Experts of a small language model.
Size: width 448, 109M parameters.
Training: a variant of Muon for the experts, 397M tokens, 3026 steps.
Below are experts of layer 2 (counted from 0) of a mixture-of-experts language model. Rows are named gate (a neuron's input weights, with its number), up (a neuron's input weights, with its number) and show model dimensions 0-111. Each number is 500 + 40 x the weight over its row's rms, rounded and kept within 0 to 999. Numbers have three digits each.
Before each expert's rows: "comes after" lists some tokens at least twice as common just before its tokens as in all text. This comes from a sample of Wikipedia text that the model never trained on. Tokens count by the router's weight.

# expert 9
comes after: "'", " of", ".", " in", "’", " at"
gate0:665491484539541475501476584490545519535502569485502481501550441435512464511541501429547566511456506467438557439525519568533546406466523565508493570514508494495496523508472450476443519464554530495506493439523522517498525510509528510486556463564521467592485436531530464511441502534487447567462469426464473423506516552544517521523487490524
up0:698493508585551512466480568505547491504457572456581503555562456452488471469567471424532514553506518446418544406580537499489546464474466501476553502485532478486455548479507479528484548486528513447465477443524464511489488463437514509480539429546549498578450465556518457567493505551464437589528468417512457446482508500565536523536506543490
gate1:492667539564529554484505484525527591513483510506469576459479441499503491521463482483574524568520521538451466475523507511496527422514524475549569445443521575455467508456516450566540506564514486432474459517465533545501550450470518514490483519495515516435516507567579465468483567467516481511495484495563484468533452439450532530554534549501
up1:439579477515517526514509437533502575533474507513508526530513465496444485528514387485524487515502500527450468469513527574541522457520520513544485418420478555446490510468438410472502525557543526417457499484536573557515523509402452499532459490500463538434512564518541430502536563472551521472480461502588530438532433497457558510535580522457
gate2:469516640411513477472498457475491459428492454450478473461531530488421537547442421515524484519578458480500455517404458368421475482567493544542507484466478534500478513411528582580520461516443498466505550520476500496467467567532558496548520455435462533485515486459474514453573503512504493545469549516517496520480499483507470539486518515471
up2:477501651395515495448503479530538445444476455473540473426495494483496589520502458514487493463508486469537512516416440403460472441563515498510528466514465516499514473487487541588497503500495535471469487523470484526474483540480562519534501457498432478534507520483532478451544505521502477559389506549495496466486447433482472462512456504457
gate3:526498498589460513565431499501503468571463501515524493485538534502550450530440511544466469507524513503464500469546494499451513540440451479550493418504447521601453592491517463500470426492457528480451519530492520517485597462576505498459523541555494558543520548528492446499472475498409508570464469536453451452561506531479524495480489515526
up3:516497478565472507565508492475549478479519519503558455521470479439526488512482480574451479494499520488503484494570538501456533538453508498506454396501450445546454531497483445514460477477426545472454514502532521501481568479572511511463582563465499507499497514529505459509525469539415454565489477523475475490576554480415515543506515467496
gate4:501599568527595486497515593557460478491544523468481559491486465474512461509524508503522456542502483498474512581571484496501488504555572575578444541588555507462521507480564511487542415486471497468524567516477470509485528537489560447501505482531514491458580473474494520587520475531526446510507403511445517464443485472512480494489449530533
up4:546590554582640422479559593554514509458494520506505538500494441474485519473514482450483464543534508487490485583587492472475544449496483505537476546593472496481523531491565544425532473554497505465491551493495512483503513489489539488451521489495436510533551457503478500526542453565503463547495445498434554494502505498494436499527474484487
gate5:484584562502482536600517512519468522491489506454512464521478527553488493472555434457460499546499452473512551478441483488463554511447418455418430471494460584451477513468493419458567516502497539469504506491573527483501507547498480507551483458456577527594596499550506590516521476507392500414453489480424488410503460510507492499564488546446
up5:444575529490570569481532503516524566495520514527498524564480517560484485500531472487465466507436486552481559511484479447524489539465507451504493475511475518423477484443466438488523489475497514468518548477599507468524523527550435525523571507513538491531556529449516527440524542509431535442517537442465486388495488489516488487560569505529

# expert 14
comes after: " |", "|", " November", " February", " October", " April"
gate0:594434501456509584486423489498525434547482542466475550558495503442526594548574498513459480491445475459507497436512497420574480518479463512439519498533491506524466502434510505525554524511472484483542526564550503496457523450444501519480412491457483502484546506574525508534483518535500477518528493484518473542574509489615527488519484559464
up0:582459492495493646498509456486458479585477554460455573577509493443456559586556530501465504446497490471483471410518526465541495551497457464493573441522499462497460497474552538535517491509484519537494484540562519518504504445452469498500423471448498521518507517531528496467463532550508453510537497471473436512573480532586473568452508590525
gate1:467589474477468551444505551516544509498474414495487494559516511546510493500466511477460450514500459493559509483478489495457421509419490505519522500536513447511461504514502499598546531424478459395546531503482531446512453469468523494486499544524482523407538476583534549497471485398509489459481539520582461474599496563392495518489393514494
up1:474559460486451573472494504534532491454483390499493469548527536495548410487387572494477467526479521514550469489480462509480440469443500504464535471466536506476475520498500483564510523447528517458517501527490495438548434458527503503471492497474482565505515526559561531501477435430474485476448494505544448486608495563445476495523387476497
gate2:467472533506494480498497476513534504487558480451509487527527407533503469475506479474523542526479489517540504498545439492577502470486486530498545540589425515492413458475522491552500485534493499537585543483514503543500540569505426524480556567552475531479541462477492496522527463445506528516466544502551452431460534494430530547495399393529
up2:518442564500505448545462440464556464487497497486489583533498391470569445477504463471515465490562480413466601499483521512493529452453505454511447474537532553483485467478558530488476555550447525537493501506567504554446517557532537482504535463523399584480520501573457487480554516476546468516507588542520427419505510463510526582459394439511
gate3:555497497578531506467426521484422618493482504501451514463501468471486494526507528471495556566413548436451535519486475503543456532424526556494501569465513450494547473519538471500487402414391519479554541506415449494451504505462558515494497522511551549439541455539469505499522486580528473441476480504463480525482478466475530442465379519514
up3:472483444549516469534471574478438596512481462450444547467485490479500508473494515418468526486491554569528594537517442575474562458505469536524536505418476460526514502559502489528515430498435498510503495494504408504515519456499566554501511595524475510462499503453459446546515488547496532506476490502438420563553449535522487490485403480463
gate4:588463553461587434455525524554528528560520538439505472513546531498525516477467534498505557471494467535458452518430549505496524426485534496540488494551494485491484541550499559453565508573418453386436563505478512587421527474456530484566484560490497513479499526502503445536530498500479485529463536495481508444517497485577504441443465448504
up4:494579565431602507525525537514504499511509491563543497570518552465490485424499513506505523472504442533536470514418566491504523461467488562519503528553495460455458564544455605509479485515437494509449490427485494478550538542456528472537466523545516473400509518480528516633502459483474556533385540485506499451483534468461522485473504458476
gate5:541480516503485560549539475515511569491513516556503566484542498524470493483583506497510577485486592491492600426483495530518505491471502539468477501535475489489493540541469530573560526530527490453525467472502551525490542497485561512521430467509459532520487480495456555521486496477469497465473514537515454487469586488493450497470550471553
up5:504516573519502640546557490508515580503566526541511529503514520524526458475535468537554545460462584496496511441472495521480464497504494529510478436478427520489516522525489524593535549543536470437501508472461461511488511488524565542512388566521467502455524480424369576458505492454439460463492562502500538455483585520504431506497538517530

# expert 3
comes after: " ", ".", "\n", "7", "6", "′"
gate0:577448525437519449428578514507554523527556545418462503431419516539514501509558560536512490546486499531474463609515432577508502472440458486440433557445631527473510515507547504383491575470494531459495507550527546477510530475508493558504532478514511474489499496507516454552511512553524446474471504506559548436467461526484484497521500504465
up0:575522504470597427410539489497530513558555497489422462527474541518560543414562528577532490518504467526472473582449495538463465499508437459443452461485625573506549513502613505470534563481530524489606507472531558493512534504454510462482486503519497568522545568499526454518452530498532474480435545476550526520464487527484509480492508499478
gate1:511641508585450531521516491528470489584527480502519520441461558502511609494474534550473545556568534490515498453479480548476460445493470552580522488457440481480548471476483481526551522547518475497498501460465500482507475573456468516463457456463520522481505472500521513443547486529502521492536465535479536478499502541484484472444506402458
up1:453645489575481548462495535510499468526512472503555488430477567460522573559526540522430533483501489512504523476502502544454504576499482536520506442485469493470510507503451446487473533517517467514498464514482536503433524586474486534503507411459542541458530477561547472421496525512480546573472393582491522513453496570503483463498513427505
gate2:518426573478574490512454609490507437507590540487493505511451462475468502569509502480539569471520418507517516532537474525525626515416502463521413514457466551507477551473582462521556474465445500526493491429548475542443519436452459508498497528535493485499506494517477538551527539537516496514552562521459461512544543558452544504531460499515
up2:529511545472570563547511587479515456475537538423461512550484495548436519556525503494441492489452551516555532499506544473529556515445573439511483474490427519499503538477583481534514505503460503526489475442454480543517480439516528471470467532483477481507475509502471505476512459556507555496549501549458557520551534483452475520487456500505
gate3:452493500562422496455536538525480491516451492487537503498485517536516509529511581507505486476429523483516521540593527479523492544481510502523528526510545480501424545496526473525478432528526532501480447503472418440502530531501492473542549518449542532510539508442537548514546470581571475601572474494468494464493560497440471447480572507525
up3:462511532545467535477451537499492484479457440456487435463502578482489429561532605391536497531416479488532541531583501450577498477534529509512515480509505511507471510504524480557503493544527549460537497530483420491464528542488482489560485491471554568498564484470538562477492489553541485575529421529492537504447528557484457473492524509518
gate4:519547489417689539502485526517494528509502509492492511436427514455519528467470424478459476531481569545514500530534453533475559473549473477498431607485550512522425462530442594523500495507479484543564481516522509460483469577527510458444524468462520533471500465553532509512502464499563471592473497529407523516525458539510504515563475507428
up4:463573553457755538520468584488565538496541524548501515499490516475549505468468502493442558561485512489441556563508488500526469531515539508532448498419545508546498474493469458540518516448485537453583521562492514516537499532516519453455505493483542562501545491525556474567433532507471499535513509484499545498547497443510443497562478493496
gate5:480529403485453570478631575498515549448545482503515499466519527483517522508547541501519535546517491533474491487454443506467562473576550414470531507488490507544459493504567562481492533578486520497516563475499475493513493535438487492516465477560559464518531551518485533492477499530501607498539544520507506478578473465513516457558532404525
up5:527566418467489566528595531490490505495533524533660540420514450422515561510494532514553526534548518537445530524432460530443468450458455472492523546466505549495441472559524555493446501538513485506438535516529452519479494475484475479567504493461488464574534511561499535497458446497538600444541515577525533414526526485533485465528553456509

# expert 7
comes after: " ", "–", ":", "°", " MPC", " ."
gate0:564516479531558508465527438487513565553435459502539469494527516512483568517502555492524442590593496458442505481435534548411547514579559472439474503557444527461507543484467527540492460497489550476505512491549492510475495514470566583463439522479547533439567437567516518502503565521528502552500492493540569473507413493503500462562491489495
up0:627553540518484532490470453486506460441487528466502500452519504428528502557501534442510528528519512439538522487493446501475540505477524521501472470496489533520518469503479476517458531534599520514501546506450520463449482505521550500476484426539517421479525476574452488517541521458525539497481542518468498492529534442470522447514574455486
gate1:477606421526491467472541496545533510550594491518486493484478488516504519507412505493501513539409484525463462546502527477472471505474512445502493445478537525497525516438516506501449534509552494511509433488513514459481470567549561468515484516552492505499526502456466483574474476459488484531520446475525436458507510477454531510502425492485
up1:504572480527513435518479505497535483509557536501557495472435516447600544544506514485506453454474489547492427529519508479553459569455487448505464409472556501483547486444540531478440571471472464515457404493603535458479537560456503477556424458452468494511499483498500533498466517490528530584522470571488410518552433491474510444505422491508
gate2:544448594510507522496562564504461464448433460478457479453497531428501513489546477543544507520544576514478475505521486555517505472570514486581529530497540571492453442442456494451517509473629528529471526490497523443476455534470427544515539435558496461515477514547483511538537463578477510465494510500476414491536469476498420500475386473484
up2:553457603472549540417642487492517520425535507505486497451480528444473516535438466369511478530508537552437470527542492546539518441523466478550469543486447575459481518494483534436527560478543526530479428450524506448528512545478548457510548487510553487504533458491499532540574498582518509479444473475484387504504510472503431501477455452498
gate3:485439621589515507479529525478493479470542541497573508524480515500390476533473494488444455458462534459529411471546457490529395507421555570466495538591488532553557489558548562512426504589549470534514431476522457456478465480492480557516494483519502447491408536562484497537547485548547540504537507488544427489519554466574510568515509538458
up3:508481582576500535435521503418532469476521458478491495538493543468520511533443493514491444457430557482476435524544477528464464489482552535488431518553470565545569464544545533443456485570548481490460477437512454479452408554457525491471478447476494516542455566517492498560513441552477519475546482460540452503503496412526484527518526498458
gate4:535505492474595496536501510463488486457522539547495516537538602459578468466488495485549504504475468485486503492534552538517444463376514449550446519536497529495468532514512427488566478547486509496540504571467431514515429478481500525487502518551563471486442580468439522494424556510472558533530442462520455505540471500485567471509508497475
up4:511477518510621464583489492432517534469525482510511554562501569486561545490462528525531418483437454508512553515480561537530459516418531425498437517537470490496431533513490454531538492542478534532533513579498466504472453463529466543460504462557514473506440544559428579517472471486481528568517422392574528501507486532482484465509545475440
gate5:487433480487447506467463478527483505558524511411451526527486498518439495471533530466540495532538478538534474475499520444446510481456450492501505559648494451518567503518518495507554482466549520513499516541448499563532511482468524476558498506549489456499489509499502537465514473598438538483425470498504460503469533501442570489520522567518
up5:428455514495493551459530485490450511486505541453479475492482521479531441498491492480515492529468479499459504486524463430499462446486559471571528543588541429435523549486488534504575449529527507527580492529474498587468475452490523491537486545508473494510528491544508499513546455560402527469502451548455422491504514489526528481538538482519

# expert 13
comes after: ".", "==", " ==", "===", " ===", " ="
gate0:597532501447443489598460516521512546496422465506512482535424507493530442506505472467480556451510463476544514556574530525409523498502536487491522494526506537505529491452474479467514559527479468437469456584487578531532448503516523538480497458475442497466511542522474571375552449521534448481463477532407479474534438490481466510498586494434
up0:678505464453508479547494444528531571460502478534404579498502436456491486550524490475509475473524476431460502459545486484454473578503519438498543515493534501491532528459491477495527568482478480516457499564503533432498523453515495574536491392462455491526519449569479504486507514526525468456472504585485470522478470461503431518501549472468
gate1:509605436525457541536485530466511543558497457544493454505471522497563527554549473478506499462481493410471500527499519458455558524592455477529441480440561459512511545507513556434476476473505527518520473567529523510542527459447523501428544479489493588505454479543526408461445473621401492503530517474435518497499553534490515508518480573497
up1:517585474538492498568497491519505514495527494508447561514400519469564489516550479483550571435464461456549505504545434459499491473580453490502496531490534410470430556505493455477471512535448572540481445556484541468511536544463486477475458493413565496542499480535488559453440519526468538488576519427451476509516479514494534567494465523489
gate2:561494556460573483516502472483516495560430528543489551466476518485440506523467529498577532526477503566502496387438564521473524542478459486555504413483474473473540532516441427528491576530565468519506471506476515537506542551563551508545499527533509534515448466499498537487464507449483473549518463505520388472470421488520462506533456426487
up2:475487524460530423493488524525507530509423537496504535506469478461460488465466556523512523543414517534559522392426477446506473453490455473550484441473503490517516573551467461538483510516558485506544498533428498560584465563544530559483443466494607511579429470536507475473504520454509495533444538447545456472456461494492504446474482510463
gate3:474496516584464498515511477420487503479503490522472556514518529510497503535482496556543437508540478546510448503587567501401484618442517610550480426520499505500484551478484528449366548500517497493560492440482546512458452490513475470471533480526487497522516583445530547435499507504521488501541497477477604494482425538479515571508542522525
up3:458512479570448530567506503498489530503549530554494499465502502491444508559445461511555544482538421571523499535493522511462496580452511580534508480492499474494500528551570481473458564484520499422632500479537563553496513494531476475538528506572463476481547597492461508474480511461407461548531509531496499489477475506486487560566488539488
gate4:503472497494601518493514465471467496553537556529498558507480502425453492522454518506466469442497494470491424515539536500477504540425487457463567489466573515478471513514476507523581485513467469527469516435470516530467491500521554471464460460520472480528483521531475517442451493458511421557494599387551500526440481563591499468461466546551
up4:475451482512546519517571479409483499449476519497512539473491532533485475526427551506491469507494492451427397469512473493466545516465447512487555494484549484532521540476517567452521475524436449529475485492454512467450514508571577386536490438517469412502446512535519526480454453496523474602444602423488504542459474566567466512505474494532
gate5:427572506423544577411567520517454460548488491517505507505519512471453508488501468507482521549521547528523471542497490505564486571574494512472548533412546468500450566509403559451539476459506466460473515566479571513496517480517494526478534473497500479489412491506456459476504474503514507532475511525488564458529490526506496411496518506519
up5:510587484528510573442470491454495437568506445499407557533537543435415503518533481505491533565496509525506439495483493524482466562501466498528511512401536422469479546481463514469463536457490453527481508528509497490483498465541531486424514470539494517488461461559468488496468456525470562472512493511488547458436521435580489492553535519484

# expert 11
comes after: " the", ".", "-", " United", " that", " where"
gate0:599517514532478470540559499496490509486552476460534464423490502483462497490553500488504477544470478486452485504473506484498512540516496530527519501469429422474547488506513519530453570526581476475493469490542456532518544501496429466521508477491516540537570548496476543455496493511449498546525483419493498531491515499415493473450510494524
up0:621468557529496494570498512505508521504558516534536465496487464551509495475526479497430449543480434527483379489452508476460496502505520507464513553503443425543523489543490480569450529532514496443514469508505510518544556504472431506510536537511518559530550504515499556465488507419470485520527486436529497523524484475458435489448479473467
gate1:427590558557547503540471470565463469493455520506546495438469516435487492475502452536478543493506520519507520563440493517488509422485500477539529538557507533526498538517491438564466582419366454454490528476461426504466438526496573511612458473530533532489515506514484499545504444474455519476442477529477481487457481534502519520578488429579
up1:458622474507520446550441476500567502522434478499537464399498532473445547462513476592426501532452483498477473547483446511487538463494553461537506496517519493500464455547502424522479567433377508502416517502519394534545469518500517523555446476561539540400535528521453550523497421503439526483458497506505473472475458478506517529517457493574
gate2:518567524512529489501479416517557528477506532489502490483521431504490498599535535454538452481531478515477528475495474496559527548475524470542469528511467534433501484443408483518531440470419577522490558555543476512497540437600494449504435492535497482388496491396529434519471493494598493517527504465497519497484552514554484480547464510549
up2:454530640532501526455504430568482512431489474528448489574498484527479514582491549503484500511446525494469509454480432439523458504469545457543542548459460480458503482447452514515527506494473548478458534531488499496572536498516533449515470537507495478456456542430623465526474477522534501549547463447500539509559576533544489556505455487489
gate3:482495538615522519528448576451491483487475473494552501488511453427478498528464513596463504476486442486503550457461473469562500505500480529562463456442475474501624464495499583446511469470536524492537427418498474486513556472537538557588489546579530434518507464478490541513455525543532495503523498563470486438465522536440547544556506460503
up3:492488523645547489512441532505545504459446481468520549471492513476447501551470522557461532492473475475465567474453485466542525519528437544567515489441514500522557488489456607459498478504554488508530452462473434497456569568546506516548512552520564503505480451431452475527487534507505506521564540532466514477490559545394495520538512488485
gate4:475512584532660527470536506588542505460466498573487494550471506463501564550529530512492495519467463511477532468500466485537489528520482568474577461564574480513523458521568521573519608506473485514525465554501487468504464511460475487533508553476421452478426468534507509495495526478568510460489497512495507470540488445467472498469501538528
up4:455492589502599589491514519593501491424514512579491522552454579469484508494545488557466501522499503505510520490488433504513522546533445548507534475524491444528459436511587481528499589495411468465453588487420457448536478466488507484548463503482422485499447473505552566440459487545580439485499492510504507426495465499484496522506500557532
gate5:541535428459465615438492468475489520553552517448518469472582413517487507518469437487492527488418517542541442458489500507549534480514499475435564540531566497549454503447481420447476536519514526466437506471542499510516462483478505512547505508432510480553522507544564538505552441528507503504509470489498468438502511510507547562428502448466
up5:513540476394448591420506513454516521556510474456472512484478421475504508462495493455474560509403502515589444507505440462509515502472473457465491535545504518566480517512531452485461491511489516475463468489537509522500508418458475470496475464524454471510425489508523521523530395488506551461486480481513490402523494446502543507452549443478

# expert 1
comes after: " ", "1", " the", " and", " a", " ("
gate0:588500529492454516489417481502566503611528523440457515477533445448512513436520484407513494497513516523504524437414416455536532518504494520522506495471490446463497475444479462517412460480445458519518511509449489560477487587527492525469466502493500500516601504496506449543507457374462501489509437476521518461548460465508487518467514523465
up0:617501556490431544492455483513550525525485527467469465512573451447484438478539494455488496478436485487497441490421420466487532529487506518545504532487517429483549480481554493487434501496506497541503484552419461568501525514480471540499494540547514463471496432465499466526413483447547465497585452475537556388507501493486455499497490526453
gate1:535542488460566461535506544484473450467527509507581512478457432538529539500490499530474482510468479471549476485407486478477480477498488538508485442486506578544527523471482465505561567444421477529515483542527485453570488505476443460479410484477560575453500533586499501518547454477487479497517541512474461547468458522420494497452550484455
up1:453572479452580487464487494506456499471559479544555559500486412559523523498433527491498473475529444489508473487474521494433449451519454513513504496484541513531526537483446527489602508504452496518484494574465565424536496501476502533499415473468573532434491475500508537530521492485520501520507546483446447529499461443447537437512508516488
gate2:537506565579490569557518437508525504434487476548506505434443599520392549488474473551483444447520570398491494504523498542521473454497546404432539541527560429478567485589504458456531486575499533490489566562510481544519413551430496550472545467508508511461506492529553505489488476448493456490513517464485526516495454476505498565505465538474
up2:615490582547565518456597483457556495464488494470543508468477518498497547465501445511475472517566507426466539435457559471513478488549549494446490458483506473507568487578529533515478533490513555502538498521532498567521525462417428537561508444514519617498478599561480577482505484472527497498507526519414554537527438469442466490537478495494
gate3:425412474526483504538470508476499545566448541541530507529537480514498512435498538482432483551552478589487463380495503425475472454473497445499460474485471480465488556535484484554527454559369481509473510527488440552473481439479517479448561506552502541474524472483527545490521461495506585517483512434489476505494503472554504449545507474506
up3:443429529588472514489453495517515465538470550526487518545458472531467473490507485443499550562532423538501425362475513390499504484430494474521548457507494466528522563540518430517484412599523522497528451548445496505489521555485495495528554525532512559407465496484537598506511475507486538513536503487493446475507435472543474431532476471478
gate4:443485546531656492553557561461526485476554528430521560449473439509490515498531468504543475494474507431521501486540528497485541493466494465459606547496509482551515441569475456502524493448516512471466510518528589473543444545495419531500511511499470511491527479465534520519503495501478495531526462574525502467501555461474449511565455559456
up4:459523526518642492514565493489437579416523521388479518418504505537537481568563513492546449453469472497505482510475559464531505427510555436483616486460520477571550418526477505506472511467510525488429530508561614487523473486492433496549513568542499465428497503437526513540465510469490516489548515502494572574439488466480466482459495485517
gate5:477445522523473544413472492488483534490553569479484491557504513474479480440498485498469497513508488422449509535535509480453525425494570476568469509423428472488523558545484438518561477529480494472517461445497512460494493474515557487442493600459500510512488482476493490524538542596483496459504408522475481515449590516487536544520514529487
up5:458465482498484537366471517476470501510560528445462519565518513446497426480478503473489490521535493445464548499541504511490497420527542458534505475453528512518498551562492470536544462537421532471482451440501452461529517480509515536477497591481481478480489375428506464470556518544496489492518451502501475503488583505494502531535527537463

# expert 12
comes after: " |", "|", " in", " on", " of", " from"
gate0:554535496490486471532511509445436462483458426515556494474477477498547500486421526575514455443550494486446549530506490506548495496587483508479474504445522565523432443498500471522558598513522460508432522487527517479429527465544498555553530525487541511424452478501484466531464522459472493436511508603528428563474520582542493441578522450475
up0:541556527437453492533550511473445515487479505497496431447505494504557497505488521541462456427571504470538516512522484566606504526549483480550448524445516587467479442539539447544576575474510491515462487443555445485486511506503500574572523462498485521498390536430533472533433474483539470455539468622512457566462507506543498475570556469458
gate1:521658508571489475461518460512505539539502531470510534445558482488528508472480488442565504468501574467477540524484518473531511526506498486570503430473524505507487537527503523498513483513470502526530530498560488466452514453555491506475507526514422523501451488515576519495485534463438520464498524510534429547570458461491470465474422522446
up1:485596482565468437503546507546525523565425578491555498492592560490501511504433486458477490535453557490478548486486475465532489514509525470546521446515511544510469451573511516462559513576480478495502507551510505453444514481499492499536454549550441504489478410524534501523537514471489503466507488505557454529510537445526466537398443492423
gate2:526554619428483453541491474588542433532439466497471451552511568497504490560471490477534526458520533540590497529460533511497468553488523522481517482506516539544613547508544448492474523506565494550472491431517457503473511438475418535548501480555532417500470523454478512468490506529514531531493485485543443419508445539524527534479530495472
up2:506567631470485480545477448551575430466478441504551472506526522478551536501432498462503508558492557548558479513499505503523474505519530523454476502467489517531534521505536424503467623422543427519484524467496518513439511475487434480543529504551502498458443534499490466461532492526429500520547444529456415425504493510499510534525530455514
gate3:459505487602494519478505498484482465587474454475503481539542492501513497458510508493503549528486499461536555460534524520497552489515513421506512494485431482535494541502481532531415481473474408489489489510455526560487518493541453513420487493464566497581473473530552474466483489538525493500469428484450504549495488458455546386459529565461
up3:438528492615483515477499474493507431541477430460548454547566496462491586461513521469491522529432455463500617487514535542574536457545561386430533520457429548553492550439494477507483456505487467506531518494449563567514492502486475544431495505488571534536485525491551476467452522523576475515472453479484504551543532467494539447492479535527
gate4:449495496602645444480460449527561510570537520453549518563601464563486521579497536534523559523527451469500502500409505475486472495485474509473424478531489525499400501491521535453496514534532442499464574551467563436525476546506479439513509531493534476533534444487488474517512492526526544514484481456437480462506500486489489458511457486488
up4:552492504611609494503519472523536507520565543529533488532619514540516484539512517486510564435504503519482502531411518487463529491549462474476529603551474511418455507437523519567568453477546491501460538533516482480528513544486487420542492480572534488500522489475531477478504487482585551501553430403483530549536541533523452426509493487451
gate5:523570500514461507572575455507541503494497514555465449444467519486464472495497495447511490496572518516504557486471516465535422499447542507448482484492521490517468469465532484526571434531421521460433526426466476600461443551533502494544444458461481540500469414493469543458493505505506452470605499528459501534500448517539446446548507549512
up5:529580538516473573551561477539573505492509418513519478515501536487496479491528504463578448527559546512455517451495476476565441501515526498518499523480525545504524564479527477520560488564443447508462476459464488562384474529547468507501475535523461562508479440529457473484466437545479445511612528561453521495516464497506429461541487492483

# expert 10
comes after: "9", "0", "8", " part", " end", " years"
gate0:576468465521507530488500509535452553462446487498477527489517514505444471496434491450495464525546494476502497441552515519462418484562397559467524469508492491466487510455498448502481492591507477504496491488514538383492522506511506525477549502508462566510486492454527541454467476536456485443493461460473506568545449549557494509499539478446
up0:557466515540496467533471502445459534521423521485473463519490505397504494476399533457460513487541502486447502461538542449479451509562466519466482475506514484503485554519526488478502534567493461523493479493522550468533518508427489529528538504476508508490466494449527509496482494541495501438554508476432526519524485555495501497525488527463
gate1:500676532472520492473507552466472504462495515456482529482516509497544472498513478495501482499512508528483505463475522563440540456569497484606517567568532467518531496435499458494505448443506528483520412502477504486531506492483490556500476494548472494497513535546478544406564501472439469458531531444504475474483510488547473458554521461441
up1:486605496494508509485491472463544556534549476439427503452455528474454493458544444496491515537481516480469537472520548513456504519557488517503504565496470523474550496504456463516449533403454532511525546499486496487530482438508454506537477474493547508475452450547555541505538442479479493460460519477467552454498521449449500517471444423462
gate2:491454609571479486585532497498511434510427520470530559455543483514477499518548566476517502492484536461504561530525521495447529454469541533506528511538468589462513541500513453475573431518506483501496498417550505520528497463460548435544491543489512503550507478506505420547436490484498528515478487463477463608500394468544472593432462478483
up2:510465588572457469551541497480456494528435516462479494599517525488404478551513506501534518568459515450551459541495492567432562481515577504537617566507461591503494538516513451504531473497475515504494482464534509503582465516479471454612518583501457482517484573559496459519466503512430556513536593465515500566462470449478485573444461453443
gate3:522465514481481479554427497494469499514496513399526468511494558529525529554449517441503516591394550502477449467599533561592461548534525546509527540483491537428490433471449513476500467555406518568474472491535473503478500492573471508472473494528533469491485463443465460460521561511517461509520547465502487545461490572533501487544484530458
up3:483472527556488501544486541457440547534452488432507459498475514513504520522477470475536569552406618472512423451556552519492446492536502520497454513495495534448517474460453549460457485510461516529484465473540462445467444542519519525476524501504486456488446486514448468527563449555502489509519510420511467483477519558547532494462448540448
gate4:552527545455625490487481488454508422455570520452504442495573524491485532563494474425446418461508446425496486579532481475487517522549456467490510521517460544489564549479515442530505542492581568539594504480543488529461523491528438545470611517408428604524502454501542478468517443543493519413488510524432573514538526454555464478470519519513
up4:498497458466567519486423502466519469470523518453524482526530551489522457546549505490511424445565542481534554495482540507477498484542484481552487511503474535454503474430552433581526501465541506523500480489505522458414486454487470504416546425474409486475566502477481413553491502580525515477522531450479519574521453419522483538468476511493
gate5:486482476489477584496550429587556439578515516527425558538486511552520514463478444502419481498553565523545492544467474533493457515473507521480485457469543485435548527463471445437569474527562479464470501520532486537465497422450432554494527535474573537501518491440527524483547466441495512486502541498445539534489500517537534449556513451485
up5:499483465487520583507487485529517466495561541469509563547475501488534519423538521466484482468463505551487525462443502487436497485559522513535478484491554502502532515533518478492572482481540479501483518461479546572527553479454472489465542529416534528621435512541527510470491493494571512456469515456458497514572547515542527470501565436508